{
  "n_layer": 11,
  "d_expert": 64,
  "d_shared_expert": 64,
  "activation": "swiglu",
  "normalize_top_k": false,
  "router_cosine_scale": 14.0,
  "n_groups": 8,
  "init_std_router": 0.00778,
  "lr_router": 0.00133,
  "norm": "rmsnorm",
  "tie_embeddings": false,
  "lr": 0.00157,
  "seq_len": 1024,
  "steps": 4763
}
Below are experts of layer 3 (counted from 0) of a mixture-of-experts language model. Rows are named router (the router's row for the expert), gate (a neuron's input weights, with its number), up (a neuron's input weights, with its number), down (a neuron's output weights, with its number) and show model dimensions 0-255. Each number is 128 + 24 x the weight over its row's rms, rounded and kept within 0 to 255. Numbers have three digits each.
Before each expert's rows: "comes after" lists some tokens at least twice as common just before its tokens as in all text. This comes from a sample of Wikipedia text that the model never trained on. Tokens count by the router's weight.

# expert 28
comes after: "N", "B", "C", "S", "A", "O"
router:117110131122124096138099077123136148158121132079097147084122123117116139113160107108107176139145118117117156133105125142109154080107140090096094134127131097077127145116105109124095172103147115141129127131128099142112158158049121134112185128125116159143112162106135132127130124139126134121162199160134152156094087107138127112120099132094118115100126114136161123139123143204158105095144113141138117058124158141115129167103111147112114088108135144112121134132138116129136055144136119111064096115157100122094106138140155116128106119128128125125133137116127137156150058131082129115136147125106093110092133126151109108139172131114107109134125119140130109128128147146120114117094123150162104130097130188110170137069118111124133121092129165145112125134112142137159109160148148
gate0:101151115124162136138152127082136139098111107113104110117140130124141130123126097120122106116115128119112124114110153088150116102136116113120121127115196139082147131128134127141078141075154155148097111065148162118133105127138148092166096101091122123148138135156098125095110131087126120144107134146158142105118124161098074108144161122179163118140133158131083142095111119132137087133129115149068145131068153120103079159112138146126148108102138139146083117119160150086118102176149121129111137145136110144114150147093118106139138138144091113099132153153193143176166125116111160122145142081167092087127102152146105124126140151113069137147106172143112142099118087096136135114120095151120101115152111080146125119118136116152109149099103093118146136131143123147140130129151092
up0:104127107131168137126171125081093183117120097130099145085136133138161105139157146129146077102120100110144129114098150106134119112131135087128156107072164112114141121136135126126047122083146128177112126098136143111105109087146151120138107130104129138143151139158183121102121142095128116148150158152152142142090122168132097131141160141119118116156124146126059126092140148127116111148135096125086146107124137136118092134145108152092128106101121133145121178119164153129101110147168141132093140116166119155087139155123081124133127142142125107130102106150171119160175107095126141128147158115152107109115110130158110133126144113127111103120127164137106204163137118136127146122117132158139092140181081119128099114132155152156126151119109108154142148142157098120158159178146102
down0:141090106143158106121126123114126103129088146132135177132105103107123132102140166123158139092107119134132139137103162133126076152152104129118128115112125104116123153119127097101172133175159104118083131115123130109144124084120146154111140121163088120114180110070138141112140131193100155101116133120134092119124103152126154151136123130122150083147116115161134138120122099105123105120109152093100168122129123127152122159177132165171101145129138171087138099157107094098127170115116104141095149060170161116138135099139091127169102148095138104099164139123140105175100147108136117156117103123158131171141117108151140172063123119180119146125147113108125130100113137149103142122129124098128117141122140100135109106127149156133115146135123111165151177140116106167068123106146154
gate1:140110096124070126109059142122143107123129114135127132085105107135124117100115117123165154144128078201123143179177141137113112131145155117101107139115151132108103129111128105118102179108145130101124148134121123137152126172121122156112163135149164122133111104115116129140079137173109144103143128106103143120135108156148144150092124148161129090131154178097175130110152103168122085145127108147151143148111120105165131127090114147125144119116165132106095125101131132102211117083131090143085115101112123098118143117108135111157139119104157159122168118086121160107142113145122128087135112127133100144120098162128115127121103128108109115173121144141117136139101153091096063108113088115140123132147132159093151130153105132138075139156164099120098121122105119152093154152138153
up1:202102122168090167127130126136122112131138063163123110104156128087114097095098140090110092141110110136166140144115108106106120131147161120101132142073089121136127093129080106141117137102137141128102116139132121109143110091130107122116157213148089143138140134124122131120103108112103146075159178124131134097115121169157146125131133135134160149104152103119120081124098104163161115104148127122126099128131111103158156112094114128179136178122141104122153078161119159149146146123079122118115128138170103093116149186152165111132149145142108125149157137123167100105132116134126166107107158117102128084188122118102102113111130108120131112133150123161126183148088123154154145128098138123111143129129112113097133154107157094119143141121118134116145133128143094115133117092128122
down1:103088106134101120102083059109131138160126107090118130127127195174109164145141171152121128162151157147120154120176134113139111124096154098100111155143103117146121133140137166119113105139096097137115137118105166119097097105125098158101138127142117155124094135124145111112126113144114132128175139122072091135107116133104115135130117109121129127159121137147135122132153093085105117150129112127166100080107090159140132157137119129110113093135138142111156171146099134114133099113118131138066108133129123138132136157139138142090091154137120118075155132125085147130166095161119146122143111144117128200196142134132115131115134132126177138128190152106118142140173142125148098093095108116154146137177119120148127145118141174127112164172136119161118105103124103147101164128123106
gate2:110156147142157153115086101104118156157130120125140142119174097109126094149171186141163121140156135119136151121126147101109114129091121109137141108129147179120151155177130146120142136154139113163137149148126114140097136115126170106164118129126108135141137136105139115115147125132118086114150149143133159133121131169143124127129102126135160114201131148122137138155113141150116117135122120153166110178133138157072138139143150116111137140141125083099119091128162168136088127102132142138104145141145121151137148153091135126124108140147131143105143117127202127139133133102097133160044158077165140054130160095132128116164145162122150094139124159138170106147154100108126152157135125145111131119129105138149089102123115132134146095115135079180078100074127136121079115108150105
up2:142126098136112112134156169190153106117138122161139114146104147102130157107104104132109115076118160145114105131143134172120145115178164146174123115141114107132090105095122136144128120125107125098140102134154119123153117152158061152102120149172140155110127131160128128135127142109118163152081101110112099110169145078096156116119151136131115152068153105160125133087125120095140160143125124105103166126129130106154136141111095144148151128109152147111148137128087128139139135134123069128134132133116127119134115094162123112150161085124096143152111130111095153120110132141159120108140087165085132188146101165134157111086099099107155179159127087135119128121123131107139109107120112114123119135116171113101139155149155130119091168142122173099177124180143131147160145095083147
down2:108096101067117105137133128163171136108141106133162128102191133075142139152098086110079129102146131127141095162120070146161105123135113122106143151162104136155114148139152097126144112104151144089109121129100148138126133160152131135148146112116127170093104107125091108130131147088130134130119099108143153110167143062091105103072135100127168135136149113136125125096112125134133174103096117125138124123156150106126105087091152108107176102130147107128138101112112166163149138154101123135107145150110098142161125115132147136128110088167104104103124112143123147105102121144143144107107129144113150136120145141103141140101150154116086072101111139175088132143086071129108127161127083140145092133153112153111173139114154113115171120110130137134110117152118104148110143122138180
gate3:104108111102114074186125096088154128106139095151111118137105143104114117149115120141164109134119164101110114131122087168088128081113126144146113105123154119146137131122138160112207115139110142107136115163134107072150124177155175101145108126091126129126099144099094076171156143135114140109105121121150082159129164100135100104092125120132138149125154136141135146135143142144145128134106151161140162134166141134125115138152104127157129144145114144083134125118145126157110120129152127139139087184093140134135103137169090148107161077127147062107099132112132141134116150093152147120133184087124128110153131122142181103140134115139102139114185146133182136080142093103106155127139140122140137107121106131131112130110174120139138161105088116138129169143110103147152105129134111
up3:124137174111149160078140138146133124139104153101169116124153128160131142134130146153112165082142099130150150098143146080160115169123099142131152157124137151116136093149141111155118126106166099133124132094134164204117158089133090126126161117171144125128160117126142148095124135123143099165137122142110191092124103153120166169149129132127147106128125113146129117127102092103108144119150133064150115135088133115139130100131172123108148135126125097145129117141102118093158147101109161115138166087131136145138141111113174118142096174105103197149142142124141123108156109141132108164111091166139129153128131141109073135126112147120138126110044111106092105160122164142127097141131140137118159125137142116153116141127081121100122076156153114121110089126129127119085157123104127
down3:159094135104105118147161083181114149164152139128117157121138153112145109141140162081103100099124116153115134131133117138124168168136125121131109184114102158148089152123148112130096108132132136164113134086117096143110168107151151130123152113150162152107141106113110142077127144139093129067108152154137119060177103132088131138156110116121126091090148118152150110121140140137173135145113150109172148117111138117100099099141058129156118170100106129140142148114128139133108109117125064116103157171161117122142119120111145113119122158141122117154077165097149130109127134098120123113132112136108149115099069120136128143127099118129084132101156160134120167143145109155069139105129139125116172122105117162118150142129136111129144106087111112129098144185134128143092162104132115
gate4:124154176162157118145145128162116110117135148139114121148171118123151123148095132097145161143102148105108131133113136164106145117093111121143171137079129146138125155100127141126121107134101104135121166184121102118096119110111131084183131119113120151134172108144110142138121121109147138084103148150110132150127124142161121118085138125151104108169141129153093102127129106104114128144141119159178099129114122162094130149140153128123180111093133076139097129115147111156095125159115132136147165148130142124137090083113100094112163106128148086145123160116123100150134143085155183134130106123133121079071100129157158142160142113139123081125112146174131127135105112084168178184125098120135077126150136130167095112131151115128182094137135122177152143139146096127091134123145147
up4:108126082135108128151104129130132093093133093169129171162101168136110155134139111156107139086156119100106118125145130099120159136117141128163138128144089112135112141106132108143128141172103149127148140138106108118130125173141172102132096111163119137140111154130120150137138125123095113146160105115169153134129129130129111076097121114146094129097087115136089173166102137093121101127175137138146132180132132149123157140143101074137130171117158137150125144089099181145132107111188112137120117122115103144137100117079177120113109129119145149162090129147122135116085162144106142158160178095154163092143155130097137110101119171100165172145134120105166109140094088164068120148154148147102175140126105144116109118137139121113115112115150115129082122116134161100133115105112117
down4:118089141076130097135182122129170128130134084133093128126101130134136108146106115126137119167105140147157087127077153094140165115131148141120149151110110090160093102155138098114140166142063151103146120098088164099134098113125131184107122139101150170114139131131138092118142105092113110169105082135137138130118116175092084148144135141133141140118136148125099141109106184088125139081169179104100131110129090137139116089180080124095133158123149099104116142127101069142124131108178140098125118145128145143164118098113122125108118122112125114105128101122120089118173154168146151130141126126135163136096146122115167143098116170117162131149126137111144128122129136092100140098139123101154137133131117160110148121128159145153111158155111137098083140126109080124143139130118134
gate5:149134137106075131174131089131108111117151084114115137139143142143136126094112096072143113101132076083079157092089103134139153123108159146075104178103106105079098174124147133127139109129093117111139153167170107134132111129121185098132126163135176094137134108133118152122093125157108128111097158092114140143106116118112116108131093102148078095112099108149119146123127109136093174124131122148131139142128115126099124160149118134114102133143122128113140138117161128136114151141132106117151103116126108119136109122104101145160113150150125067117101102103158116118093104098124175160124083164115122126133124136156107155139113183168106135147156156107068104111122149148132104121101101113151105138115114100113137146122150160146125135107164165155131139149137136134169152119187162
up5:124144091148122105158120095141149124074163089129097137130153147146087132105099136116130124107171114107124135127106131129156133128124130131094109147115152100127124118128147086143157112164118114125107108095157105138151120141119178130123130165089157097142155114109120112172114129150147114161099149092119112134117110081127117112161077151177144124137168114070176153118113093122155137137094115161106135148097147161143113146176115132127133134130109120107092138138124113108098133166138122148110136159146086122169158156140130147111125100131089075146174128134136114121129144126092126131138099143078131122128144127135126102095121094151090162138138119156079112152155138185146130138081127107103135103130139120091137135121133152132140180107205111108157071150111173123176135134122138
down5:151148154123095126134160154136150110115129137161126131140099122117107142089117120132126133101118154083127125162051157128136121117107131139127129112176135136061116127112119144103148148141156077108118100108148113130147127121103164106125135175166117116089106136149158120137117109110148138123128132064139071117126087096069112064145105124100156144181129155137149158140114082126118170106155084129086148122134075126141145146149135142134126122158135116135151164158151168136147123113123109079123111123110136120169131114164132172093140112094113118113138132116129142155099137132136094154120136114145116111091126125131116118074165131140089173144116101105142083105127134135128131074097107089148117130130129058130149107152156110104128128131124135184151131131120149119127116111118096
gate6:149175083136154164141138138149101089145148114145144132157155116093164128135098134136097172111126172139147140150161137134106134110138127149126112114103195122160108115144134135130147140116123142164101082130096121146147122171125141136144174122137125177143136153127083090158142135135105123129130154149138108134090137136092149170109145109128107123117126118116148115090109159124126111145094139098103111116135138159174120139143100160169148183144156143126124131152108164140165097127103085136093159161120140152165157170129156120092131134105118116105141115087127122147166128128111101163117184084121127198116152092102143144102128116105119114131114148167145123070145147101131119163138158137140157140124153130112151134125134134154078106092124117092135117105151124091086133071140098
up6:105095165144130122094133147105169170109119128081154121121095143161103104120107149136158088089190090123135107113135109099156093123088122113134151160158067157149156137118144139144098106136134118111168159124143159115089151098123135096131100140103122073138108105115155155108118145128158117133129074097127147136150148103143123096151119121130145160145145160115123134174141113138126144155140113135124165157127116100084102097104145086117115099111094134127147100086157112130108153131134162137176112102122147131140121085111123144179128126127116138146120134165155116100090142132136148108115071168153139084154135183126089127145104143124138148167118131086122125171134106122132133104119100099123118103146108127132107121162124133106166117169126129123101127189093127155149127174113138
down6:137144117129136080155128104144149143116156095097174084151152131134108122109103152147114143142125131122124135118143150104113135078162151165153108132142137130081113132084114159120134127112161178122109104105144081151151133115124155157132158158147156121120089134133091100108120177135124088124120145124142104118174141096114123150111091096140123117101117125071158177140132103158146142155148126132092106142076143115134116103095116105130156112152124063206147106117128145150115101141102142124137088164083104116131106123099134072126143127147113132126144107145106150098128158111086173147102148122090137143139144153120126115109105126140102137110145115098095149166155119173114129143157130093124137090155104163078160157123110079150105111143118149129123146164112105125129105148123154
gate7:169147163142098180163166131138127138182133113126138142115152140134116133120086141099132112090105112143146126101147102099125107150143108130127134127104068165119114122175139146133149117103149140139124108093098152119140124131104102147110149080119144131124112114137140105060127131120174134154116097131123156107117093111109117171121142099143141129186137128151140155138131132150124091135119144120114095110102095131155095103121127176139124126136114109098202068129098145136182135162069123124114158134157137141132134186166149118099112170135124107114115122158126164136138107138123090134114123169156127143179119093114136170184129153139157136137136157143137116124163158168156119126099125116100109107136141161110142119137089148111181136115105141099106128079131124129097144101105110
up7:132111101150097120123092116114083116125136097131143108126144133105156101144139105144158098128131133117122122128103104126158123122140144168122160141121098072137142137135113078131093095137124173071091157125152084115130146137126146091144129142121154096151143126133120114187170117120116158081111165162141155119122150112156107105110163149114132146091104101087111083106067084106096150111123127130101118125148154121132127146123156094155133184145159124140084170129153103150121142087134158129164118137092103123089160111150094143153158114108157175115112124114154092074083128166125146143108161126074122115155143133149117130091133137134126118090123114127142163134132137131108121125129122090143115131105079132128119166147164092124116108171126140147129120107128163088148112164148155
down7:119100107120116136129132202138102134138138112139129133159103065106127117134108141094136132141115179143085100123134077188146124121104138116147116100128140189145138133126171139171119109161128092108163140115168128128112112135142140144179132093129101152129116127090110102130106140112127172110133167126103134144117145115141126128087151132132107171114146098120170108130100106129130119121089126132158097124105090084150133122101127127119092124136103102140145129134104145138125147128112124110105180160140151154174131148116113131133147148122135108100149105138146084100106137063100133146118163141131077097152132161150126124141136142204125143112181179146113089175129117120162167156116134139105138103124102123140100138104154134116129141125081167117142176125148084132134116115090148
gate8:095140057093132126158131109123105167149142106155109148130094143123134164186137083115189098116123151090144130161114155112148146104139138105094116089113162126117134079149149162153102150124142117157149089111158103102154150105144087113122085135120152129141158081116051101110149127117117135128144124104146110129107126124088151127151135109127096143120126109150138135139158102154118145148162157097107127132155139123125136142132105151132121153115129097122113121146167108104100060135123114155096069133141115126146116138088150142116124102130129114146146148106124070152148112123115068117123101109138119139123139161111155085077142120143155149147104139154069127118149144132112112143088124101142141114155093150141137166126134156123140136109133138144138131134168107138153113170190131
up8:109149120121132131141109079133094139122103109182103139134141131105100124154116083128151101132122142110117136122089094164094113097151122123158119065130126103129138121080154113072087125101107125147118113183109137090112171137111172113134115098115127147178121121095118112164146127149139126113089133122222099164137111155109134116090132136127148145121173119122121124117095149151102125144097139191122127109165172085129129126121089128172118131127152148083108133104179124102154117129140082151126095117151131119113112144097145137136157113146117103119091123098118075129141107132143094138123124090117157132162151101119137142125141133091146089130131112119112161106121152119133158128135125128140115133095108122162162135132145090149143185112108145135127115103090175110120153107105106
down8:116128141130131116108090131090111070144127163171127120120117121139150120092174112127105167138128164110120163136082167153132135130125103134136128107108153096098136120122122145134160144153133116117122100152143109130124122121096108144179178100184118119105161132104169092152137126125121168131127102125102117163144109138104088146136157185141125155187139092130143154095151154109116133092137121107119168144116128152135138159108135142132114128126094081100095100136120078139092143172094130116145144127111185123137109097182156124079139112119120111111139121127154131130085120146145110095106141130120159130108109115139143134117122163137167133134121152160128089113127137117178139138097141144149087134087109088106093090107120200088129120131143151182128085148151131123122105099134113
gate9:153137093156070177168110114149121164182128160145130137126131130132083122109110114138099120147130125155145100122138151135157123106107131106106124135141120126123142105161158140119084160147171111146135123124134128127095140162126119115146121133121131142165067123120132127116137122119096137136134114123106151124118102121141144125113115119107154126087124127105150070104129121130129088076102113135135105106130071121110147111138111095120150068088108137093161077087116143111095117098124150129122096109104133141105158136190139131109104106179107115151079117125056144135133095084123144091156143107092115135129126119129154148118124109070146157165085140144081094128149172158161101098123129133156106106131160141113164147147118163100139095158114128110153127076150117154146124113134127
up9:158123142139114117126125113184136127110119134108110126150097149158145133159114130147106123138141082135089123110134138135125103090114137085119140103139134087124132138139137095113076105134141143116115093133124139154102163124125155128139122179069117121096142101140113158140176130138120122118149167109137123134110107132100107136141105115160152154115137171138103168176123120120116131108152143073107104145118116122118106149147132136124141121140157124144143114144141149121120149105106145123123088131089105123122130135143102160114181127150131141168134154155157178185082148114109143170126090167108110141110147119162153150108128124126105109082154088153085105102091133091148115071139083069164169139130070113131141132173119138097112107137104116130121129194129190116144136156170141
down9:133123113109107137130134110117118129133110105151074125124187107099113111165141093079135121176130115123129109130167132124112109168149095130095143116146121176152082117132147168123099120133130119072165122134115144164135095129095119119155128122157107159172126147122145131141134149107122146127087149120146163115142152126183147124144106107127126100139089124132149130182114125160139134132102156120143150140169108108123112140156146154114144130110144078110191100133095130119148160121103091112139129130192104114146109147126143121127121125132105158138110162123060124121143119163115148111074139103151134150160108130113131139108144114166138126120115090137105132132124083166097108090154129130115113113118060145096107157123153096095166091103125128106123170083174098098134174110109143
gate10:128180112153101135137122119138138129119136100115110134112122160106141116148149129113126106127110098142107112118085133096106143160165128143125132125175102148124095130138119100115080131131117125107125099124136126131117132097148122145115123120173091111120089149115156142127111132133128131132144134121113131102072113162096113133121112146106134114119118100160153092166166103162097136101091206126099114107086107102109108120143131149124137137134161131092156104170102117130153142103080167116112106134126083115146171147138142204128130136142110168163147125131086110113146080128119153109146096185095128172155158135131114164099126139123131117142130135170077151166122096157138099118108179108126150121150135120091146184121095108168128166152127149116158162183134143118155164150145144
up10:143132133110184134123179125141116124093138136132121158153103103153101105138139157119134098110079079109159105096099152163149160134133155158174131098112128094104106106065121132128122126109151122122125131126154133140148161183165122154124163152152124132120120142133114121106117129152121104143140114136088147147142141137120100132111096114080166133116143118123112088104111150119092156158162113121173128105151117179132160116129127118116140137135092072160122124115109149162112115110145111167130141149169140134137111099109127118073142158133118166165079107122141097114135117186180143108128107133115159153107154115108162150147143143122149071110147125104128127156162122132116159182146131120128113153114089105212102121152131121147165124106161165161107148154130140109126115144129130
down10:073115133129157155120152178146153120114150127104124124125134152091115136113129116123130142126147112145106143134109102133089177150123094147128105146155135089129176119135114139104128131085078120130119123159115099115111124126084133088114146116099124142120103147118135116150158124113153105167118092148101101174102114101155136117179109156120119049159175120147137110086131139086169137141137099116125177101111134124105129086114173140122142119124148129133125128076168136081110131112181115133126133105111090107112141110115129117142118110096136137116133099137158124154135116136121126126156125135140132104127157083148107099177120112120113115203109099104136089134124107102121140112185155133150135079124147170110089150101108085139121126128160149098112056115117117156123111126105144
gate11:089127132128153148136104126115142175115112081109091126112113146141139162145159171110098136100154135120144158133102120147132124153100156121081136130175110097125159088152133154121123162121127101113097067110187105163109131070080145110141120142137103091149125138107157144160123113120160148133111170113109153081109148121086116104149134118170107128098129113120110107108122072139150090101112137127099111127141083091134119127133153120127077130181135091168092151150096144126162134142134103119127165098155120113126116128077101111090127110128108112114123119167171129163117123126126125159154139111118118101091107134100130091099144133122132084109101131126148104112098158136114183151101144099123140096120116144161130156094163126148119152122115143113126122138127154137073168132141154
up11:124113138134142124148091118127125159132103091122118084119102136146076131097128101146121070171144099095134126166114178113155114130150117113139115136156131182163167136148105153141059113165149123110152094091107159141107149126118117090127113091114116109127131108125141139117125133080149098137154098109136117112116115139114083113153122112145159146168122152133137188126133127118123166086139155118122156115121157124106112146114093113121133128115171109140117131144132115109171130127135150133105086128132132108106162169109054153181102127118124123156146114181103129134123112129138114132062133138137123124110119107170129133142129111115111148109199159100084190118129124135105131087155101151137150149126104148096117107151108145112197121141117119137144142156161140143124145151162139
down11:095162139129139085130122070131143163093103106141160105121137113136082126175133145144131137149124106123166118126131156127144097122084087141164104109138149095124134134156142118109138145081153140112166094105113168116116186128120104163127148131098125089113131162104144172133120128133086150087148131171176121136140129127146128143139131129147124141135097142126108155116123163139109139111126107115137174124100113162164115113172096136128165143112149108172195098116119140181124090156050146153141117097109157123127167125112165104125120128139104168118167135117127104108124128140098089145110113144122090141138088145141116168095123128145100149130141147114081125105128092121138103133140129140153134147074131117142154139112089130121116101155130134119115161134157070171130145091106116
gate12:130140080098123124085143136137112178157127113112076128127103104151100148110116117107110146157118127111112117085125112115149163127109092111131133081101144147133097123106103094110102132120134122132122128134126135080167101110131142134099136106132119118103062129149190112138053128147110136148146143099137132096115138136104117144145150161124132115090149177201156120111177124126117133137145145093120140116122131145144146133096094135128104113104147105084193114191138120102091116137114126159123121136145138126133102148152109171119125110108120125126086137133103160121143132114094121089133130136152094127144098087121141085162150120159130118117126156142159134178156093150107131187088102130137111148143127167131174138151140096131157165118087138133135112163115148129168144162113132
up12:130114138149165147125110153123155148141121096084164143126160139088113125153132171131201125097182116132119164117152120091161103105137132123133163113179097151130177122099140128108118115167144139119078173130098150122122149100133097092148118141147119133116103145143128098115096147143133112154133111161176155074080128118107186064159147060123118097130135159153131128141126116124129104167139163139147131135134124126090121127132146134105135116143133152083118135112176106144114144137132141116161137105162119137135149114113106153164106114151155134135111098163109124093160146112129141124152110108144135143127106145136099125121114135098123080144068165139109067169131148083098137148107144149132116129165144134166117138174098112169146136148097118136120128132095132109108134127116118
down12:133094144122142115160104125114139124130116077116124167109138110136171154084174169116098102146139136087083158156082173156152119122137104137153138139133118165097149160146173134147143087118133113162141131164110114131152144121112131113120092154154102145149136123126076117146159128081117119128083097144095134125152144104097137147131179122101166136141137077130081109134124106130139115094144163124133102155138138118115095123114132152104128156118156103122138064180136087110144110122090143136107132116114154137153114145134181132172132099128140144104153101169111093137114161147129113121084109114113148166110128084128146135120124128109179089117100142155152141095130093114120090117086102137119129140116118132127155153151124083166163109112154097103090138127136086127135121129152087
gate13:164163137117140121139127072090131121122137155137163145128172152128134137112114141152140159111132189099179126097121135142049155090107120154137085143140098130172144155138176150137137131172114099099113100107131112113111166153106087090143129167141144165109114150124112113105160130105148110125144120153178134133114136138120120113114071100134132116133124160145124119129128115128156194144166140138158160122157112121145123105130101087124120123077109146098074104093150122139092104131128117133123114129142139131125104091114171097131124080123119091089118137095109092127160102146134118134116112096117159139118156121101145111133106124110125114136115149110115084108166118124104120130166136125144090155072117141119142075118155148144160085109132132121098096147106128110100121084103121
up13:142149148123153106124122115123127088121113169133145143143175142121103130133111125146158150129166143109170122094127149116083135094108127163137109152150076146146154134120159151128093105137119114118129116084109114128104154144100093116125149134130114148149109192111117137105170122093150091111148113133167179131083144118149096093142110116139125105132121145139131103120137093144159165152152147118169180120133105113157122108153140093119150114094132130137074111096129087114139110133138118127132116112123106133120099092132162101133112106101113138087120143062123087117169108176116137145141137096114120106159171137112127117163075128100115112129112129092122079096136106133133117096168148119165104179088139168087131086138169156125132080125120146100102107159114105119087104110121129
down13:131122146101159149116129173173089149136146135148091137145132113111128128125129135160151132120124097143175081158108120101154167135119155166181123095127158182138109143097101170161101127171078114166149143134135086117104130140133129103148111159123115096134124110127129120154066101131139115155103088168129075132105120117149140125119126105123109134124133094111113132112124116132122130106090152082127070119149144133146137118149100112146153099125091088153118130081142090163092134104127133158100186151084087122169106099093159137122119118133131149162142106125129123157092149100129133148148112138154196139108162150135145106136152100106152166132117127134154124136109125110120155115140121174102098131179117136090126133129133139135132114156121150132181151141104165112164141122131152
gate14:116112101101122122112159151153160107162102142131155112112107127086114102136134110064052142098153144115126121133156145099149108109137132102154153155089149166124119108091103135152152134126164157131109199129137114139134130106135154145141131125125145132165074121116103134091107125136084110121141137134085172157127171080092115118080176140152088143097147180130148131170139121149098106122115124126145101142146084138117115133075154130107114124110142108142134110101144134156149124146146157106066107166150131139135166112136139132131149148156159110124141134113131133143178120128118157126059158115108100123125114125130119143139127137136140098096107128141109144149134112162131117172104123126113079132144129145111099130108121108096182149121129084138126164146103089108129111184136116
up14:174129122117118082115105109129085123115148146154049137160125125115117133112124148106134123163135107107119131113124137130117132146079176141122127121114109123099127134133128137101072127157118121109136126131174114106158090142145128103117099110132073176135134139140150138137124129114156119145123143116170110075133106158143153122173123107096123172091082110161097141147127090134147149095151165124102119158092146109131159167093149118086130136122172080159132123155108072144084128132103165130144148159088127119121082118138150135153119105163109125153116103118120154143086161132134127111120098143102105074132139179124117085112182130111176157129151105099142106129126129194161145126097109138140132153112122140149142137095138126087081130133132133145148109125150142127152136121128142
down14:073077108117165135130089124160137128122141112126116152136134107128158112123136101087119161152163133143117107132132130113147142107128105109116099154127124157160131139127130187105101148096138154106141146131122131104119105136123093154121102111135130139142138152118145096110105123094070144115130149145114122102135146121142141140113142090143112102142177112127151152112143164113133103137113125106186123127112099102139106105119120133110109100127128099153105088095080128124132120150144136107138117164159113117133146174163083084120138132163116105109140128089106120106137095161087126106142108116150119099118098180109127119115087110143153093144135101163116152170132070114182168124104138200113100109138127113126153180141093078141114104107119115067146113145199121102140157124152149
gate15:162097148113119059141149128079098115176140154142103139113149166137129133140151145126099154101157146135123154108158136079126182098096136163123164110092164154109137109118155130147116125128123120117111171147153129142157157150135113112146140150144134162132142153166129146140112124122111124165172147156157138107177133109081191148106115123118129132095117114135129122139141142135165115135149119118115117139098112109125135124116133096137114108140116108144150131113130138174119127142160136098147144120125143136107115107123184090130118103123101118135127173166155180147109118116109173079135127149155158091126120100144155110120120185097148193144116070151097113125093144129107101113116126149111118106158141111131150146069163138085098128142127125143083142130065185139135117145120139
up15:154115168149140135143144140111138121159129132114110127119160150125202118138136133129087100127137158145105106114137141058125153144097138122126181142135151129124141157153119121174128113153111105136082148133137143095106165111133099107156122138127105129127122149131152141148130116135094135108153152157141170072137143098112156113141102156165104151120109118086111110098103130147154111137152103104078105111123088090097123125101139062123134102141143176161118136132145152130134137136173138098102139114134154141122139115169124085143110093115084108139083164184150159144084101089082153093124114138159143092105108135159133139137146153082153171147144092148084113115111115090128102118137147150100124148121124101131132157109143161085142091156138092113150125122143138113125128168124114
down15:116137123156153136122129150121097143189114128148152109148085136066163130168078113130094107104115142125127124145121130076064153112162118082159140172104138138164149111110133156141106104122118091154135128167151125141142116111147109117155072107170119115123116129104143144157109114107153124145183129120149141133139139087091201094117114137165101122140088141092120116141126155117199144149108144114119140114154122095130149120077175108129058126139112176146124139151133151113113178175131115132165111150134093122097097157153132125164125129127150128134145149134114138120083130141121159089106116108154110150118163119170148115111094119123106113140099119137100133149116136145105127162141127135107125108141132141141129149104155134124084144112161101140116107151159151126108145117139131
gate16:153107116135113138137156142098141134128130102149153106113133098110118056139145122125125109145108134137115134146123132112114106128133175153131105155142148137145128118097146157141135140082129178116105153097112139123078159137123099129116116166115129150150113174144131116093135139112094136098106135131140104124155122108123129188161159148113121147097152123164136133088100158154101129136153101138134115130126106104133109144103142149133060127121099101120107110101177127117106135164119097137144091123156116122104177132096170118132139147156146119092207101154142090151146140116104091120062137150172160132184103136132110121147118164115129147111140168120111163138165168084132134130135048178102125123167111140127129119122125101114119113116136108143117102131093160136132089099155099
up16:156100149130135134115162135110127163142127121134107114090124101134090108130168090144137106172128131143119158133109159104125132119150162114113075154138102136118141148127104135135098123078121127113094165110085138127078142117077088125103125124117109147134107161130144139113112115126107168114127196150144097107153102124151157144159158171090115126112119103159157072069090136204121132105126071139156101110144124101097137161103118156122087099111140107136110144132157104094157120172111121128116120111145094105096156139124164113139096149167147127116135109144084128144155112145077103110101098122118126113162104103161097137133167127116141142093148139116117152147156148112102134110132094154121104157108112161151129113120093098125140122111104126155127094090107160144149115136155118
down16:096132134158120080094082121103081152167100174117113184148090124146068118119140128151154155140167167111160141137169148123158091160162093119159156140118131106132119127109137142091134158159149137133122153115102106098124137139132111113146139146126148158154119156113134114158091103134134107147103118104124133134098113134102088118119135126129110096125146135111138136198121110138130125144122120072073150126107108153122143106194095062067107081100153118162130116138117156119140162126136127094122160099094110095125122092142128085097124160125131130107147162129101136160127133148128146174136132111123145130112111107100089143136157135103155144112121136136136139101142145164114109114126117116144093156120118106120126147115133152103116140179084098148155126108140132121160169097093118
gate17:170165125149113120108106168140139144107122171150173123155125160119127121155115079099126130164141153113094081094123146129078089139085115107153171107086114112122140086158153096098106108114125129089156097110160148131123095085139104114125112130139148124134156147115136127130139121107131136107152122076122112138073132192148116125148136083099103122134109122088114124103149138090089133102153093122151109113105145129165123143163159108114112122153139098111135110151125119127147146102131149127198131137136114135135164108124127096145160137113093111136105144138130129174141156163158172146108125079137174127168122120124141093115139122098106120164127120150164062120084137131168125113159159120140109118111106124118177140133178094131117184122150109124116156135136125136126143123138129
up17:169138131140105144122100139135149160126112171145164157114105127142107129153176098124090147155118130108089123107080143161096107110108120098126110126103112078086124122173110108111109131099143113101147064128188146165118080108112108160100129139140144133128142147113117143138142108122152154120137144088109141170072118169125093139131109110080144105115085126116144100127147108127150093125128088137130106104137143086148121129157132159092126097175137084126137114151082109101142115085127131130159124098132119106115144159143116125117117147118097113116075137113095131180147104169136130146135135110091138107121144139125139097116161121119104133145102129140142091129117136135128108109125196105174104119107081152172155146135159115154118188108120138125131139130133131149159164138152167
down17:167115146148089134096103096171122165145136140124135119116128123133113102108125160089156105101147134132127108121142143145145100096130138145144174136154157160142089131108131187169122124119129150157067148125113152117141132149094167145176111108168152149141155131111115107111144140114106152101163140097142134119128084119171140133117117106143083148114110116073138113122141125123134136128103145166121116109113145173108121118135141107133135151132084124140101112095131100123136118133103123119101135113131158092149178140088079114112159135170117177127117094123084150139096159123129146155148121137130176127178086088147123129120141108151149132114096044121122124153133147156109114100139084095132125138128137148162141133128123086115107120121136117167118095184065086137100102143115137